config.toml
n_layer = 8
activation = "swiglu"
moe_layers = [0, 2, 4, 6]
balance_loss = 0.00201
balance_bias = false
router_logit_norm = 1.0
n_kv_head = 2
norm_place = "pre"
rope_base = 14700.0
qk_norm = false
attn_scale = 0.177
init = "uniform"
warmup_steps = 283
doc_mask = false
Below are experts of layer 4 (counted from 0) of a mixture-of-experts language model. Rows are named router (the router's row for the expert), gate (a neuron's input weights, with its number), up (a neuron's input weights, with its number) and show model dimensions 0-191. Each number is 500 + 40 x the weight over its row's rms, rounded and kept within 0 to 999. Numbers have three digits each.
Before each expert's rows: a language model's description of what the expert responds to. This comes from a sample of Wikipedia text that the model never trained on.

# expert 20
What it handles: Middle pieces of proper names and longer words, such as Haw-th-orn, Ven-et-ian, Pa-ge, sandpa-per, plus Total and ft.
router:549471493493530513454476509445573520480457434476520461495460529497518475479505564559521549504474470532453495601497495520507542546450489542558489446490537538503582420526498529477471527502513503540535464465499539514476530522443495567542502512465573505491506491455511464538533495428516547505427477523504470550506494469544471526467404451502521449433565465546494510617465564528571540546513491512494468486431485500509522491583513565509475487547508497499488515556549522476463430485470577514427442481465512497540531436435446546496526504536449514487539539561564514504599563460451428516
gate0:530463618530469583528511505483484480512480391537483498515475425467531501488520527490467458511432480572482570536478487575442591487426471495491544473484447487531472491504479524567443484499493390511500535540541480561473493435536498514531514504562493456509569520531472461470510536427530556522524498484445463497478510508493503528527494484508487508478533546478512505554567472459477500416490484526505484525473487439512356537479608512476487502471459485471555459502510503520520497552533449462560535473459566507502508465510479475554517440453522466517586545573551511476562547487453502515
up0:447502536472516482484519494524467439473464493493493556444512463494529458505459489533556462583536455485584398540526475504547493459475451520587515512437513487528443443571514486425557509516484526514592421483537509444563525472492508512545497497520515570531499518539500594513444524491484553514435502426496457584482470503553514522514516539505487487528505484383514553512500572499469455474457481531502532462452505456536521549549482569543481509533506486573503454523465410578545609516429524482473467497443508506526460517488496541531455531439516529557480519506441528490485486502455513495

# expert 27
What it handles: Prepositions and time words like in, to, on, at, during, after, plus month names inside dates such as 23 September 2012.
router:424545455475586497485401553514519486557478462497590496480574543544553548540475397456475589505462444506554458546544474471470483437412532515485475458524450554525515457455532532494557490571511497535467509543519519485518479528495510566472540477411461452484472506543551537497513502441490500539476496457523541477523492468551445511516515527481513461481479557526545473498481547483487489511537515551539483470528580513464462586466524505491536438481574588529453579498519511581585461490495502525507495498562461494487440464519515539509519492480462525503469551522486550553562500472501530428
gate0:503532554466511536474573477406479493477466505539479467481539544438495513466518446585576520460545536448509487515527442489454507542510469458483476550566500476498488469488547538508468552432528522492560442518466420612518581428514462489473484496603490479525553543501481514509431505542495466517518553506534474490537522498526547521523450473488494391494469474481529505486433428468519434468526512525521499518486468559498456486516442578460426493478513529514523444479503528484516469527453530505446473582432534506528545419485489490421492551533568465557492487506461511495538550585448504528
up0:484475500528502516525548484441525491494475455476566564426514570537500540557521480494486558504541498521579483533486489458455487548495509493531490532552543539617453553473549503519483543435541608481506477515460437530460502488561485461504589566435501484539542508486525468573447533509485535515518512545531458549514565497514524527484499569564480417524415492464524472489515505508484458498526574530538524417481461496483488490512493420492460518501537469514510540528577520507493458563473558466547483533433464467535559606480469517501524503507540419581545498495479502480466496473459517407

# expert 15
What it handles: Line breaks and pipes ending table rows in election and results tables, plus prose function words like and, which, other, they, most.
router:534532486527446442445578471490542505526525509504473558474474534510528474523546500543485516490501540453472511435484544510478538531547498475495518475475497547506528549596557467560548398472533507559570509510525421531516454523520507496439544542512519453411486468410542507526453491584497467513461534476487398506546475487506489530469435525538512427491486518530518544558502498428567511540507518531536499472544395477489566546486493482509437514561493453468477455573447549448530517446490473541460573495540531476484539531540472508593542544567528535501465514484484503555484488495467576455
gate0:587487518493471517497486499551513538530489481459533555495536494494453428470506471410420540523476447472509522424521518505485558528528522499445535529494509530552496465496507495468514511503407469478451433408565484415502511400511514582466534568449502442532490492457505498497480486566441487569491459411488504488503534537525490498540495501538554560473472601502487483524462430480466503547552510428445431503419441466498540498523539523429437509496591546524537547440546474503486477407493529532535461506431490499536513473520493485521543551517500532480511480519480511524527487528427450499
up0:420512501511510464513554567442458526491473410573467438437492422493498497456462464446511495409498549520507509464549529513527394488474566503450511517445507465498510485496469536497440472473567458431548546480477534547564476534458504490546472477535484504458511433514556535548560460464499519491506505542514437502519503435492554473491490448443464546496514508454440458491481541507490562556504464496552502524480470521488420413483423518544477499553489501476495495456436455519479536564514580489507464513536433494606551478531499441464500402484535487461550508443449546500498510517522524522

# expert 0
What it handles: Full stops ending sentences in prose, plus clause links like that, which, it, but, where, when, before a new sentence.
router:538506528435443416484488575470522530514509465495519504496464478468545529465496536442439517540506507508505535442444570576532524488506417437558477502417482527521514561497564483589543507461513537550463453495529450464497487549466518516451492477557478532466438492447572488495458511558450557571530489431463499494516511461504472513538508487549545557493506539517545468518446456510537483455516528533473414526522504509505597480528614419499564448473497505476491530492523476474492527496476518508487560510500585542482488571431495547521537443521551528510482509446485434487428473493480580560
gate0:483547545497487604539523531510489561523516495496549529500516576530511520437497575517504515474471499571508595516479503528532541519409434590559491517521516483514531508465546554509580452520528530543489516516420447516481534441445540427498474577500493504524477515506451536509465527511533523488524391545450446460499484590579503522468453430475491519469468490530498462405507433478483549444442583520470492537506501497446505495468483494521483527474511467478550553513497474467452455495455581461502519444441433510586462486510497472468559557500502503445461475462537534549493477492529472526
up0:483572491538487435455563506501542478468460473525492532516449567524483456620516482455477463528464526457489524487437504444542466451486461463467498522533534513463453473524487479414507507512532503454539488504534550474386462517507490526481538458492536549449596577554516481515509408527558441513455539552511544476574534490523471439507559529528560456419485493455501459482491569537480494535550467560536472450557517496489508508508481483500541473472519575474469487479513552532530483466463440470539528453443533501433497507517534518567533514471406478585483571475471475532513542478446444485

# expert 19
What it handles: Nouns naming places or institutions after the or a, like College, Park, Street, Church, plus = signs, LaTeX backslashes and -oc-.
router:458521514502453540527483449535530449487539538506494439472527539488530512428507507516523404577504473450545489421502474510516542440512494479507482459531430475501492482445527498590548536488523492466554399518444545520462536512486446450511485473519448497505466516551452500495502515523478519555484435485495459539531502539441483493445555473537506513536404448463496548435446542575438485537550500490401556560544518478551491475544540527463462471494469504578461476486497453457548503516524503504530449527465483563551476562513482445454463612461471527520488568446540492434514508553484505417
gate0:472477496524511568516553546514494563526531536523520549524494557484432566525512530478531454486470524517549489524462535503536496472454483602409557491551488511488562499520476425556506506532552451508414512508549481550547447452495487491492550464539472487534461561564483481433480486487457550447462480560568437559536512458500503459532524529505427454497518450476475448517514496590527515440536537556494562507572494532491457482520552486475462556483484538489546503536553499534540490380503535486516505463465511485498495498489481556461479502445467548494612578467430520504424467432491464499
up0:525540400462548477523527460406491465500535497478550541427532498409505473495488451507516456509421476486487453565582456531425405478515491508500515498495555478458458476550523570488478497460506498589548503488492441487498503459514541437530465430485442495471537526530561506499556448508513459537505485480521441508506543529538495484511488522525488449458491526507546462495606549537504501547445514517511519389491565566474515455562457484442476426516455466500494558493509434496483533482481504432478473488485488632501515477418475431528534503473503484468501496451494526558475481541539464495

# expert 24
What it handles: Middle and final letter pieces inside names and rare words (el, er, b, m) and the = of section headings.
router:533519543514472456521442459552453497523491543437559531434499490492422570539421448505473534554518567524486505503489504509493500508485473506530474513477502518498507508462475511526497430508556505504573528481533511461561448488581525456517545438548474530479540515529454529525464553590489571492548493507508472460414528577416452521484488509483486418453553458589507513515472555499550490440514427509544457486500441488505590467523534508491502492512479560570517458493471474560449469507456521428410508508529447497476461541523557463445437506466504513558497478479488519509463429397529439518
gate0:495512591496493508494532544476447452505517547429523471512492454498597566562470487482529483495463529526466502484508449503571440507499408484528480535549545450458518494468518479481542527489497485605518530513514517554542442519498509495478557465544457465486477472493479494501502559484478501444532455474532399537582543555493506507586487559554486491529497429573547547491553540514487508537466467447474561499453500502480466471495520527487536521510490488500535486523585522460448473578448565425490587493534506441464437539433587485543519517540477584417524471492547445495507488450507477546
up0:461518525490490544505581491442506497434537507469531522499449489474555581510477464505521472525509487499434463464527494545548479547418533440596519491473580460527544474484493501503492514491472504423535559447487454520512468529411403468484503460504478489424530486528476460515454480455535574429493462518518509499533472554522478536615502491535432495475526441515515497440587494451473508508430491526529476548452426471481502493449445492542477479507510461495581544460486526408452487483464441444513516518504525455472441506431464555471545478535521485517514546522484514473590533420473479549

# expert 18
What it handles: Pipes and list dashes separating fields in tables and bulleted lists, plus month names, degree and coordinate symbols like °, ″.
router:472450514544522478569605479472468602540512428571428514513540467538514523541496534474526516479505541535526550484499474494471548469486482464548510503570492448513465537492398533421554510482444551449504476467560556573463515539460494544464494456436516512524506583456431495498523495480495473515505487498520410580537502532506504476530517510490460589518568464490477499470520479433489472521562457489550564522525491539513517495435509465542473438557519497508458440491520472509455386463533451473477457483474441427550519496507510444561487433461528518548517539524541471522488490541513496568
gate0:486531522389468506568532512513590495524459554484625506553455571573559501518423509546510531511456501490560503538480492503473406515479561496445464493530518436463459537463535487466491539472494539496482458420469506366485543562521502490511453451485541410517503475470478528549519458454504510552479621499458491480461503476505490525507503538467477446514508481490559452519449542440476499498512539428478476543520498509577431464542544514513539505534465484511502494536561496539481530544508581505538504495568460516504492524544507486479434537463521462514518522495482512444567553513505479549
up0:500552486400527569533494513472515523478484518448593520506540515584480558520450543499489581504524534482540488469495496509516550483443561485541533475547463483543496493550558501509572435533558500491514461484505460516503455531526523545460509482539489501444461492566562498496467493505452561435490553552475547463536513451598518456578509596464436517513502555493534485453478475397438525540466487519487503504437565516532489494518463502455434528505471491543515440486454483544453462482455483502561456428504541464486506542562464452498562447515542506482536458431478392494511508500472516438

# expert 13
What it handles: Final letters or syllables of names and foreign words, often before a comma or bracket, like Johan-na, Priyam-va-da, Berteme-s.
router:483508507539489506444496502485523518467514473532533489534474534517507532545492540539490496499532517483563502515419595538537491395485494403544507488510510390498462506484466569512435534437486507558462520512556542547487514460510494510472473587525459434461484553433445494426504504519495518499466535501553498502471535455491530545486465598486515467465510544501442552450472513579509540475448471532517488480576475538475533539466460529467540448500489422480454445463510473557543545446519504504505444545521579433407480547494465560414448465547513563463493440489512473465479570478497496544
gate0:549406442446462449475526551522482443468490513537452463489525450458518505515518447427544511428516491506472464487481501431484558479581436529512501487445443523518432593527501514485544528559514504489456504476479475530536500491563608510437482527566500462522508456476428522599493477552460529484492572507481455552491516561490525476520489514454502480468510539472552463454484540572494543457511481516452550526587497478530476573516509462533525445500488468492430484537438575508506453437486496492482512539528482451461489419452546489524488485495478494428533570456440474478435513570502465549
up0:497492474529469489456517517489511487520487563579421502555509496398499549533502572453462443486480497495517508519505542468554520488480487533501503407581475512433453474523513518532494454484486533443512505472511432512499546493458575511494514481510478511527520470558518432474552544492428497505553549576564556532459444497517462480453505493499533533507544440523552525494514501494588449467518594506552463487474459536551590506499484501488551467448450473520504492562515550506525488466523534511548401521462465475449621476498498440474463464447408477479511523527526573444479427499577526489

# expert 8
What it handles: Word endings completing a stem, such as -ing, -er, -ed in Din-ing, socc-er, plus all, number, See.
router:549471513497532437479557558495519488409511490542409551497551475477486524447484487524495468532494448447491526488611552432505546502483502534486519469459421542469524511467530417506515538489473488471486526481497473392561500438523536509438525549482495501477553488482469498541457530537496476501573432598457527473488555470485471442493482544542519516519485543457550487419537579471441542505475513541491516524494519509478555479503464445407561571509486475479439527407497471516477563521470503421534471498451465583502493474531579513483486495526556492529471517490510565502440458481520560535
gate0:440478414515484483518550541469448471499511471508523583584478482592495518500503451487492524514514474581554495460502534473496552507488476549580504519479561492439432543507473479449529491510512517508599511496531558519486444487483570456437494486516532497445475472399432507560505499516512470570496564583489458513608536458459519492545436534536504472582470567508517516470504445480433441524458496470490554519542507478542444521540516536471580533456493545509535505464506501507510441517433519491478555514461479517458480582486487525459436550510422501508442513478482585456467523485501497507
up0:449423472479474429491524540421554496520522532525525463486442553577533538504499470483527502464536473507489501527577434480549510477542539598489498501474502456555449495478500467473564501490499483551579498527475442498495482429424478529466432421493590493451423535524520518486486462500499558494484469444532517494592460438460476554498464460514481489593544527608499506450449514490407482495458467457543435543527532516532498549529479482572553574531519451466476508475498475519501557499479531492468513503424475471513514492508578531473487572507580522522480559493495511469520489537531470549

# expert 12
What it handles: Suffix pieces closing a word, especially plural s, es, ers, ion, ments, and some nouns and pronouns like people, them.
router:504487502482459519562394460489489522453488505492479573548453616516561556452490445470464442474549501498454487487523433522432499539539490475541495487553558526507544540504427507455523551494519569448587432534545508448530526509477471500521506472468416460480460527496472485479498512511511447478556513564551519490533511475547452532418482543470498472500485474477434500436429511560571598512475493440516519451542545488566487483492520497511513561445465432510554475494469465433506417498485488501540541454506482461477434519524524527486512580579454531463551575493489473462496472470510483494
gate0:456485534492525473428554482523566494540524530498565515458531497451437515483457474525474531499528431416489468499548445477505492482508443596504541504471469544603465540520514543445508512523545423478526485464482531490523469544528458529547435530474423518509477452486555501464581527483430468492520464516489517468503453466544484480437472521578516451510504533476554444483511554555561459579473593558535531540480499555506563545482425448458513488453500483488531484510616508539528484468487440488443486474566461578468504539561502547500474471484531479523534539471553500460434548498541491492
up0:529522530489427537504503558514491520475534462517440537465473568527496482546496525532596497554452495492490473504416470457496465508442535498498468537513571444471515456474534462505513504455502560582547503480471480491533525492542519483455506479480472513452517407517525431541486518518611476503507568525470484544537465478448495559487462507509454508535490527562517490476494494520446473500463505497463562447481522461514531505448548605461514556451555429551528434585465548522549495498489429456518607476428509439544521502462433420479499498517503480509429533437468597491482461527537531525

# expert 28
What it handles: Beginnings of words before a suffix, such as un-, an, Theod-, Music, bird-s, plus the conjunction and and apostrophes.
router:446434459518492503461444521491512443500521486467499520479482509498520458512577530582573507464472528450480484451528495571583453468497478436554516511541462610467507481554495453511536525550509476532548502454478519528492531499505513514439469525451548529428512551474495531516529465492545497566552507533486440495504440506460421447501528462494484514442429572423568439546507497442459435511520559457464481503428511520541419555497545494490446475483466482427509565538530550497473387501508541557448511534506497505549456436576502488438454533489496465514481422477511503492489463462511536493
gate0:509512514476576515465559491512523512467479517530527571434480505409426504530556466472537505533487538480588461518427514516494462506522485514477427538470569507456430505498510539528511493466512534531485534534526456466540520499486530583530478455582553475562491499501490485486475551532525439515517467527524547425508553549463488432538496511541525562497451513596490445401464461485441492574455444542460496471493514488470446519446496477491488440545584511525475525541438451504538551535481436485500514474511588527533510478498485428474477563505519408457461527520396473546514564490506483514
up0:506527458536481609495498505478480452482554476501509553494550524566540429444515511506501526576507556520446527529458442549453515494506534505531529538515540500551501486498512539574547426545481571455541454500430478508480448516495466517477449507448488535503455481451449539449568469588566490523499515450462509450522479565474533511437485519515486488522493471493511454508577468494563507475474468470590546497445440432500546454467525459498524508473517539514509521484499413516493552479472513522538591541495516530463441472418501530508553472574527547476512591529546583461446459526538513580